{"n_experts": 64, "d_expert": 32, "moe_layers": [1, 2, 3, 4, 5, 6, 7, 8, 9, 10], "router_score": "sigmoid", "balance_loss": 0.0171, "balance_bias": false, "norm": "rmsnorm", "tie_embeddings": false, "beta1": 0.9, "steps": 8887, "dataset": "wikipedia_en"}
Below are experts of layer 4 (counted from 0) of a mixture-of-experts language model. Rows are named router (the router's row for the expert) and show model dimensions 64-127. Each number is 128 + 24 x the weight over its row's rms, rounded and kept within 0 to 255. Numbers have three digits each.
After each expert's rows: a language model's description of what the expert responds to. This comes from a sample of Wikipedia text that the model never trained on.

# expert 37
router:103125136134139084073087130075149119130114131141137123126143143137133136151097129150137106194144087155131178180143089139110150144104113119147129092136102131163127111103144155082159164174168090
What it handles: Prepositions of place, time and belonging, especially in and of in geographic or institutional phrases, such as district in, state of, during.

# expert 56
router:115090111110103112146081106116143138139147113123149116100144111127107148138113128161132111109128174152117140109113096104129155149111117142166181076130087084115177133151102091145135146143143146
What it handles: Ordinary nouns after the, a or his, such as season, year, side, time, months, plus sentence-opening There.

# expert 19
router:088156147152165116146093117133127121138136134114133141087128153130126108142081147129176140118117100128114116145174119127135143128131124146123084140166143172153141136116159124126104143125126099
What it handles: Definite article and possessive or demonstrative determiners opening noun phrases, mostly after prepositions, such as of the, their, its, This.

# expert 31
router:114158125105087117128149101091128159112108107144143080124121127157098147124119161139152107140140154121108106091121127125105118125116126144119163102141093115143098109099124076129104140101111157
What it handles: Line breaks ending infobox fields, table rows and paragraphs before section headings, plus heading markers like == and table separators.

# expert 25
router:113150153118154126114142151133090090090165165124179131116156126158131101159127133105083125157092155099105155088134127101111137144127128143088112156130153119148162118157117150145080137113167137
What it handles: Word pieces inside or ending longer words, plus some adjectives like important, famous, able, such as br-illi-ant, fl-ir-tation, van-ish-es.

# expert 22
router:150114143109145104102151105123127125152125119132152137161168130153119117143139126125116112144082128104095153121138105139104156159140127149130095070157132083170119136166102127150171116148152109
What it handles: Ordinary nouns, month names and word pieces after in, of, for or to in running prose, such as general, scale and depression.

# expert 28
router:161153160154156128179114117111118086127091139156104102129120158130165117143148123071146146126109122150100080090112118094091156126119118166136143157126147130165121134093096166146086088165098104
What it handles: Demonym, direction and proper-name modifiers before nouns, such as American, British, Latin, New, South and United.

# expert 8
router:112087119145118133101132142153140146123133111144157144151132127093144099123170127066128118100123143163071127138146142128131115132107126122121114141116144141127154147107127170058131138103142106
What it handles: Inner and final fragments of foreign or unusual proper names split into pieces, such as Löss-n-ig, Gai-t-skell, Band-era-s.

# expert 9
router:115140138120149106150099124132120145146166128139110147124133139181119131111097142146122134135179133084086126112142097135084152152093122138168135174134147132117160123152124114156116160163157108
What it handles: Line-start hyphens of bullet lists, newlines, table pipes and section equals signs in infoboxes, taxonomy lists and tables.

# expert 13
router:136143139136120108145108129122146123122098159133120157086136125181105123152151175197140155134155127132142163179129097118142120138126145144122109055122142122093158088131099146092183111135107109
What it handles: Single capital letters or opening capital word pieces in abbreviations and proper names, such as U.S., Howard L, Gold(smith), Mc(Connell).

# expert 35
router:130160145115143105125111145108067112145112123130090130147130144112146160112117130133123117125123143141117121105140114101120113150112088136125120129150099095134106136110192104107106147142153129
What it handles: Pipe separators between numeric cells in sports and election tables, plus semicolons in number lists and "Succeeded by" boxes.

# expert 39
router:146158168156176108135116088106157107140158141133147177145168152146091147137119148148110171163099101127104107125163095139096163123091128140134104124161153115147137143107102142155106155171154087
What it handles: Nouns for people or roles ending a phrase, often before of or a comma: judges, friends, students, commander, Chairman, surnames.

# expert 23
router:139119142114129161121145128153117112137122113123168116132122108132134111141193139161115110133109130115096089073127142117105136085114139148143166099074129148158111147151083130155152141135139145
What it handles: Lowercase common nouns and adjectives right after the, a or an in prose, such as economic, war, public, local, crime.

# expert 40
router:142185144123138120126126094117151124107159134106093143119157128091065125141103143150094154120144117118131126149173140120113119117101120149111115124173133086150088150127117155121084123120133128
What it handles: Single digits, digit groups and capital-letter codes inside tables and coordinates, such as decimal digits of latitudes, JPN, CMA and PA.

# expert 18
router:172164162166166115112148137115167115111137121156137116141133158148077165165102131131129117166110122116119077133161093134114170117105159127129120149123159101150120147102135161138152151150143104
What it handles: Numerals standing alone in table cells, semicolon lists, scores and dates, such as 1, 26, 2000, 34.

# expert 17
router:133081108113122112098077106177122140092125149113115123109143150103161129131148141115150113157103097125145159160135140135142130084126146135132099158155120141138103124094095106123119158144124121
What it handles: Commas, closing parentheses and semicolons ending a name, place or date span, such as "1948)," or "(2019–present);".

# expert 51
router:132145123141114134159157094108117110161139128109169117124112124124128138088117165151125120133126147099127148084108097119106132192122139124175125083157118146126137124125096146145126089167152097
What it handles: Markdown table divider rows and infobox or taxonomy field labels like Suborder, name, Location, Born, Released, MPC, JPL.

# expert 7
router:192165130120126111100125148131124124140132128178176171149123125153144154124094138118084114128067095104120129145181105132110118128105144165173104133140094120124174129142101163132108149138161138
What it handles: Prepositions after past participles or verbs that take an agent or complement, such as made by, adhered to, compared to, as.

# expert 24
router:131153146094148096150109126084131131139107126133130115127173147107108116071124157114134095158127159136111154112107113114115134147099107129101108102137111099148116157093141124133139158168147102
What it handles: Column separators in tables and colons after infobox field labels, such as Pope:, Author:, Producers:; also semicolons.

# expert 20
router:120148140096131153143148159091145134136149133126130099143128137117137112140142109148081164165106099146119103127180130131139132118130122167130144126116105108116139088125173097150079088129123111
What it handles: Capitalized words opening a sentence, clause or quoted title, such as In, On, He, For, After, When.

# expert 0
router:172115105157166110144101151130118146139126094158164103105143152137089109167055107141139147116130114151134106129172125139122131121110075109109109102161096077140128139118082145152142140120121141
What it handles: Main and auxiliary verbs right after a subject noun or pronoun, mostly was, is, were, had, would, plus possessive apostrophes.

# expert 47
router:109146149169121111155118123117119123147116151142120173148125159153142186153114139121134122130144123127148146131162156140173101108117111122146124110139170108124127151110132163126136110142084097
What it handles: Later capitalized words inside titles and proper names, such as World War, Championship, Street, and You or Me in song titles.

# expert 49
router:159129148146119109158077113151126139144116115128166112141140147154133066160124125182162152140161130146141161103133150146112113174121093114144111099125099130149105144178114137118123148128139148
What it handles: Common nouns ending noun phrases, such as installation, situation, development, tour, plus apostrophes in contractions like don't and doesn't.

# expert 38
router:154170170151164097130119088100168104142149161133149170157158155158083141136121129158108151167098105116099088137155088140087158127097119134129099115167165126167133140124108145169111151152160100
What it handles: Assorted tokens mid-phrase, including table pipes, common nouns like mother or board, and fragments inside foreign words.

# expert 4
router:145188173158172111130133074106156109140170132138157159135154143148075137129118140149122160156096098132101110121167097139097156122105110155130118124147162107146122144108108152156114148153150101
What it handles: Mixed tokens in tables and lists: cell starts after pipes, numbers such as 5 and 6, units such as km and kg, suffixes such as -ing and -ed.

# expert 10
router:157169166142169111133107078096156100155161143134156169144149154161092154135128128154114175178102093126105122135167086151088157114094113143139113123149165107157117144105109153172112152160152106
What it handles: Words opening table cells or phrases, such as Show, Individual and Low, plus pipes, open parentheses and dashes, often near Thai or CJK text.

# expert 21
router:157130164112167090120108128122153125127147153148179165175145130161086116106099110133148135156108145122102145162159112114091162125111098162102137139137130152138101118136089168101090103176139134
What it handles: Closing quotation marks, parentheses and brackets right after quoted titles or figures, plus newlines before section headings.

# expert 43
router:157165178157158112132119114117182114117137089149113131132129173163064171156094138115137123151139140103098109136136100112095196113129148110105087146132154102149132131110126187128167140141109126
What it handles: Numerals in dates, ages, scores, coordinates and table cells, such as born on 9 January, age 44, 1–1, 79°.

# expert 3
router:147154162109102103122135153143119112138147124107152074124167137128105090174120141167132129145124130124103132142142129136097145169175100177108135144141152125122142126072139133147157149125135142
What it handles: Words starting a new clause or sentence, especially relative pronouns and subject pronouns after commas or periods: which, who, he, but, The.

# expert 29
router:135143124147140116106144075153145169136133128138116149123124145094128146131114111124138133133122115130134120108138105116126142133119118109113088109146117114194155175133115096144113115146119112
What it handles: The, a, his, its, their right after of, in, at or to in prose, and some table pipes.

# expert 26
router:127145137132158149142128124109138161150118128146083162155137156155126140074104152106122112116113173145111123126141138141121138121092145122122118124131168099094110126117110105119108136125120093
What it handles: Commas and coordinating words joining list items or clauses, such as and, or, but, &, et.

# expert 1
router:130172149130105120098099080080134066099153148137129160150175130152137168141106125136163121128103099081083116091111101093130111149136067120103131145125112091131131099148098171140073106121117115
What it handles: Prepositions and infinitive to after verbs and nouns, especially purpose clauses, such as in order to promote, funds to protect, list of.

# expert 60
router:136136158121164117158104122109137113146124150161120155119139161179137135128122171153153102125117135123145129125141153092139158105076146155163144126150127132099078116106159193142104143135158132
What it handles: Words inside named groups, teams and titles after the or a place name, such as Pacers, Marlins, band, Film, Democrats.

# expert 57
router:145131159167129101129157089158169079100136157152116125178119124130082151120088129134137142147113104151161151172125113112132142102116112134156086133129146119145106122143111134115121155131084114
What it handles: Past-tense or participle verb endings and object pronouns after a verb: made, known, released, named, him, them, her.

# expert 36
router:152130106153119135141135129138126063128128070143090162103114148110169161123142142101134137134134116132109083161118119147121101153122102101110128124096103087124152136089127166089127162111136141
What it handles: Short word pieces inside foreign or unusual proper names, such as Do-shi, Ka-zo-oie, Ka-do-kawa, Byelo-ru-ssian.

# expert 53
router:132097133125116121147095104138132163133144125143104133104138132141107148122102084172115135122116092130191150181104184145108127104167144128177079111131130110112093156131133127128131161115139109
What it handles: Tokens after team, school or place names in tables and results, such as (3), minute numbers and winner, plus some prepositions.

# expert 63
router:087145154133134131130109130172143065121127136136157123131131150135091109134097112087093129162132088135144105084122107147102157155099122100110108118120120134150102148146131093162104133096138103
What it handles: Periods, semicolons, colons and closing heading equals signs that end sentences, citations or headings, before a newline or new sentence.

# expert 34
router:120172145142140125108131115137116135145118146148171147095159139137107148165108130151138128158098111126089157125153132102131148120129132163135145112174148095159096116103125172120099172115128169
What it handles: Line breaks ending list items, table rows and paragraphs, section heading markers such as == and ===, and sentence-opening He, She, On.

# expert 52
router:157138147177137129099185118130170108140180180144108129116154142134126145151139102105116177152100120140131089102143108178118152149121125140138163141116164123169126101113110110166135119151136138
What it handles: Numbers, dashes and pipes in results and statistics tables, such as vote counts, scores, durations, 1.6 km, Won and Nominated.

# expert 44
router:143151164155171092134172119144149058115154121152109086138098148131132142145145126132103078145103131118125141109120112110119181100129088093129098132163137123115134147140159148117122146141127137
What it handles: Inflectional and derivational endings closing a word, above all plural s, plus ing, ed, ers, ation, ity.

# expert 2
router:084079117169120131124116131136144133177076129123088149140131115135119134152151117141130108114138106119132164170110154132186124111127165102171125133136146137132157159103096170131161106163118109
What it handles: Last token of a person's surname or place name, often a suffix like ville, ley, son, ford, or words like River, County.

# expert 61
router:115179110135135172137121171105152126129144151130102174126130117140174166154136149090136149153078148138094115110150106103113141183147112154105143134141108106152088126148124154116122145144114129
What it handles: First names and opening pieces of proper names of people, places and teams, such as John, George, Los, Domin(ik), Cave(ndish).

# expert 11
router:190137146140131120110104098111188108125134131120114126146142157130128126101116128123110133094104097124136156123180098140119128118111121122151152107176118113146147130155158133122118133133167109
What it handles: Middle and final word pieces inside names and rarer words, such as -ner, -mann, -field, -ington, -tor, -ia.

# expert 15
router:126134139116145081111128102099136097148101125120115147130176184161109133117125150131105148129075120164098149130129110164090121145118111143128140140154150106114118165120115142179100170133130094
What it handles: Four-digit years, especially 2000s, in dates, titles, census mentions and parenthetical release years, like 2008, 1967, (2015).

# expert 55
router:116121132094150146143125111146111167102125147160094175141142160145153143106165152115095115133110154141103128091108126115120138139126109117130104141147130124121128133126118120157104150150101123
What it handles: Commas and conjunctions joining clauses or list items, such as single, and, but, including, although, plus commas after dates and names.

# expert 6
router:135135184168105087113099089156131148145169081110169088124133129137140151124101136138153102107179115094138188124125103088109140141111116158136113093137148159118134109119116139148134150140157123
What it handles: Unit words after numbers, such as km, mi, ft, kilometres, and sports nouns like career, points, Championships; also plural s endings.

# expert 41
router:121087112108139107138112118088118141162159145156140149162159122169150085107164145165138142144125135119112076106163111112103135131087116127153113157141142136153131172125115123108116136108139114
What it handles: Space tokens and short word-starts after the, a or by in prose, such as re, co, con, dis, and opening quotes.

# expert 62
router:140142138146128164135108163173104152091137168128156157122115123125178140154163140153107175157118159111117119169152095101125124143149120162093155123109129122130135095145128116134148119102129105
What it handles: Word-initial pieces after a space, usually a capital letter or first syllable of a split name, like P, Ga, Az, Cir.

# expert 45
router:144137171118161109088102119115130120120115120117108104089102161129117135114098115155138115104138137094120093116145124177178145144108118114106107152149118109111123161129111109158128171145158116
What it handles: Forms of be and have, plus not, also, to, a, right after a subject: was, is, were, had, has not.

# expert 16
router:140115114164153130159120113180123132157099127143133133081148130125092130123131101173117094091168101108163111160120162128143120111136164139133063143125180154121118160103111146141172128133136094
What it handles: Main verbs after subjects, such as is, has, takes and becomes, and head words of institution names, such as National, School and Award.

# expert 59
router:082109112096116138133131132146159110154122111153104095120106119122102135125097095145101129126125104143136105151091162173167118130137110122141089134137111137115118148138126105117118121104129123
What it handles: Full stops ending sentences, often after a name or year like "2014.", plus pipes after a name in tables.

# expert 33
router:132180137169156110112124112104118151120125153112145138155146132159152167112123159128152136139139115078110103154151132116122159130118131103127180125174095140173105108101136117162103111176148109
What it handles: First words of section headings and infobox or table field names: Background, Biography, Second round, Date, Personal, Genus, Length.

# expert 46
router:168172172124158094141118104097140092169145154127132148125164132133092169137130120120090178146098095150113097122128132133106129113134133127091091146167159117153142148115135124150117140123148117
What it handles: Byte pieces of Chinese and Thai characters inside parentheses, plus periods, semicolons and odd symbols in coordinates, chemical notation and phonetic tables.

# expert 42
router:161163156144166086138121087119168091145153129147159182147171146150092159130122133147125177156120111137098103120160089127092151135090111149133104123168160097142126140103102146162120145154155096
What it handles: Given names opening a person or title, such as Peter, Richard, Joachim, and odd mid-word pieces in rare names; semicolons in dash lists.

# expert 27
router:162147146124114130135126126150129122142166157116123103099141133135089155136153148119079140177103124146104103114137110130088149108100115113139143097134148130148140150123107088147120105164168127
What it handles: Units, coordinate degree pieces and infobox labels such as sq, kg, metres, See also, Label, Coordinates, plus scattered nouns and verbs after commas.

# expert 12
router:148140141105178082143136123149154157125112093131138130161126154103082157128141124120095138150164120127121087109146125115099124134094153150149120123140119110192126128138107136129099151169091121
What it handles: Articles, numerals and quantifiers opening a noun phrase, such as a, the, two, first, same, certain, various.

# expert 54
router:147130147144117110129128106080130139134128132153135151129156189161107140118106139141123112119084133169101129127107112154112121129105109143103111138176134093131148161128109109148075151171162124
What it handles: Month names and years in dates, especially after In office or Born, such as March 4, 1905 and born 1954.

# expert 30
router:098137164135161104170123113137126111146121109118129102161138128148100151132123103108149150170120135170128124119126077164159143126072152162119080136143130121130089121089103139159172137163115118
What it handles: Content verbs and participles after auxiliaries or to, such as made, known, won, released, hire, retained, living.

# expert 58
router:113122136154151076130136120108171114164182121157163099151115166109078161087159114156109173147089100137103090131126152101086169087116107131109082112130178094158118118156138118144115150120164106
What it handles: Opening parentheses, quotes, slashes and hyphens, especially the parenthesis before birth years after a short biography description, such as "(born 1992)".

# expert 14
router:127133142093163138142138143105145149133149133153112144122110128106123122157131122116157173177105111124102118118158070123084175162101123142115146140160096146182120133155132156153123141174127106
What it handles: Given names starting a person's full name, after a pipe, comma or colon, such as John, George, Edward, Jimmy.

# expert 5
router:118096120133105125106098114106146137136169121131136129126193128154123126100143104158117156153108112160147105132148100114134151116125110171154128159128123096137108162108102121176132094111137131
What it handles: Bare space tokens and short word-starts after pipes, colons or commas in tables and lists, such as A, An, de, I.

# expert 50
router:124150137125158127135093124131172131122130148151132135144165156152113149109130121130118124117124075143130118091154093159111128114141120094133147115139128092097111123100108117159127160182123107
What it handles: Country, state and nation words after in or the, such as United States, Japan, France, China, American, government.

# expert 48
router:157130163162124112088105099115172131130153121129149142122139144108105136127084147098152133141104133124153180113141113138128124121130122142135134121137163133164143064077148127108068172136138098
What it handles: Final pieces of longer words, such as cult-i-var, perturb-ation, Account-ancy, plus and, commas, and the N in coordinates.

# expert 32
router:114118120156152103126128147110158098130160114113120133145152147121123147134063114150122134151144147110107122151144109116113184130108094107127113164121138127110162160143124103150122135135159120
What it handles: Hyphens, en dashes in date ranges, table pipe separators, heading equals signs, and born in biographical openings.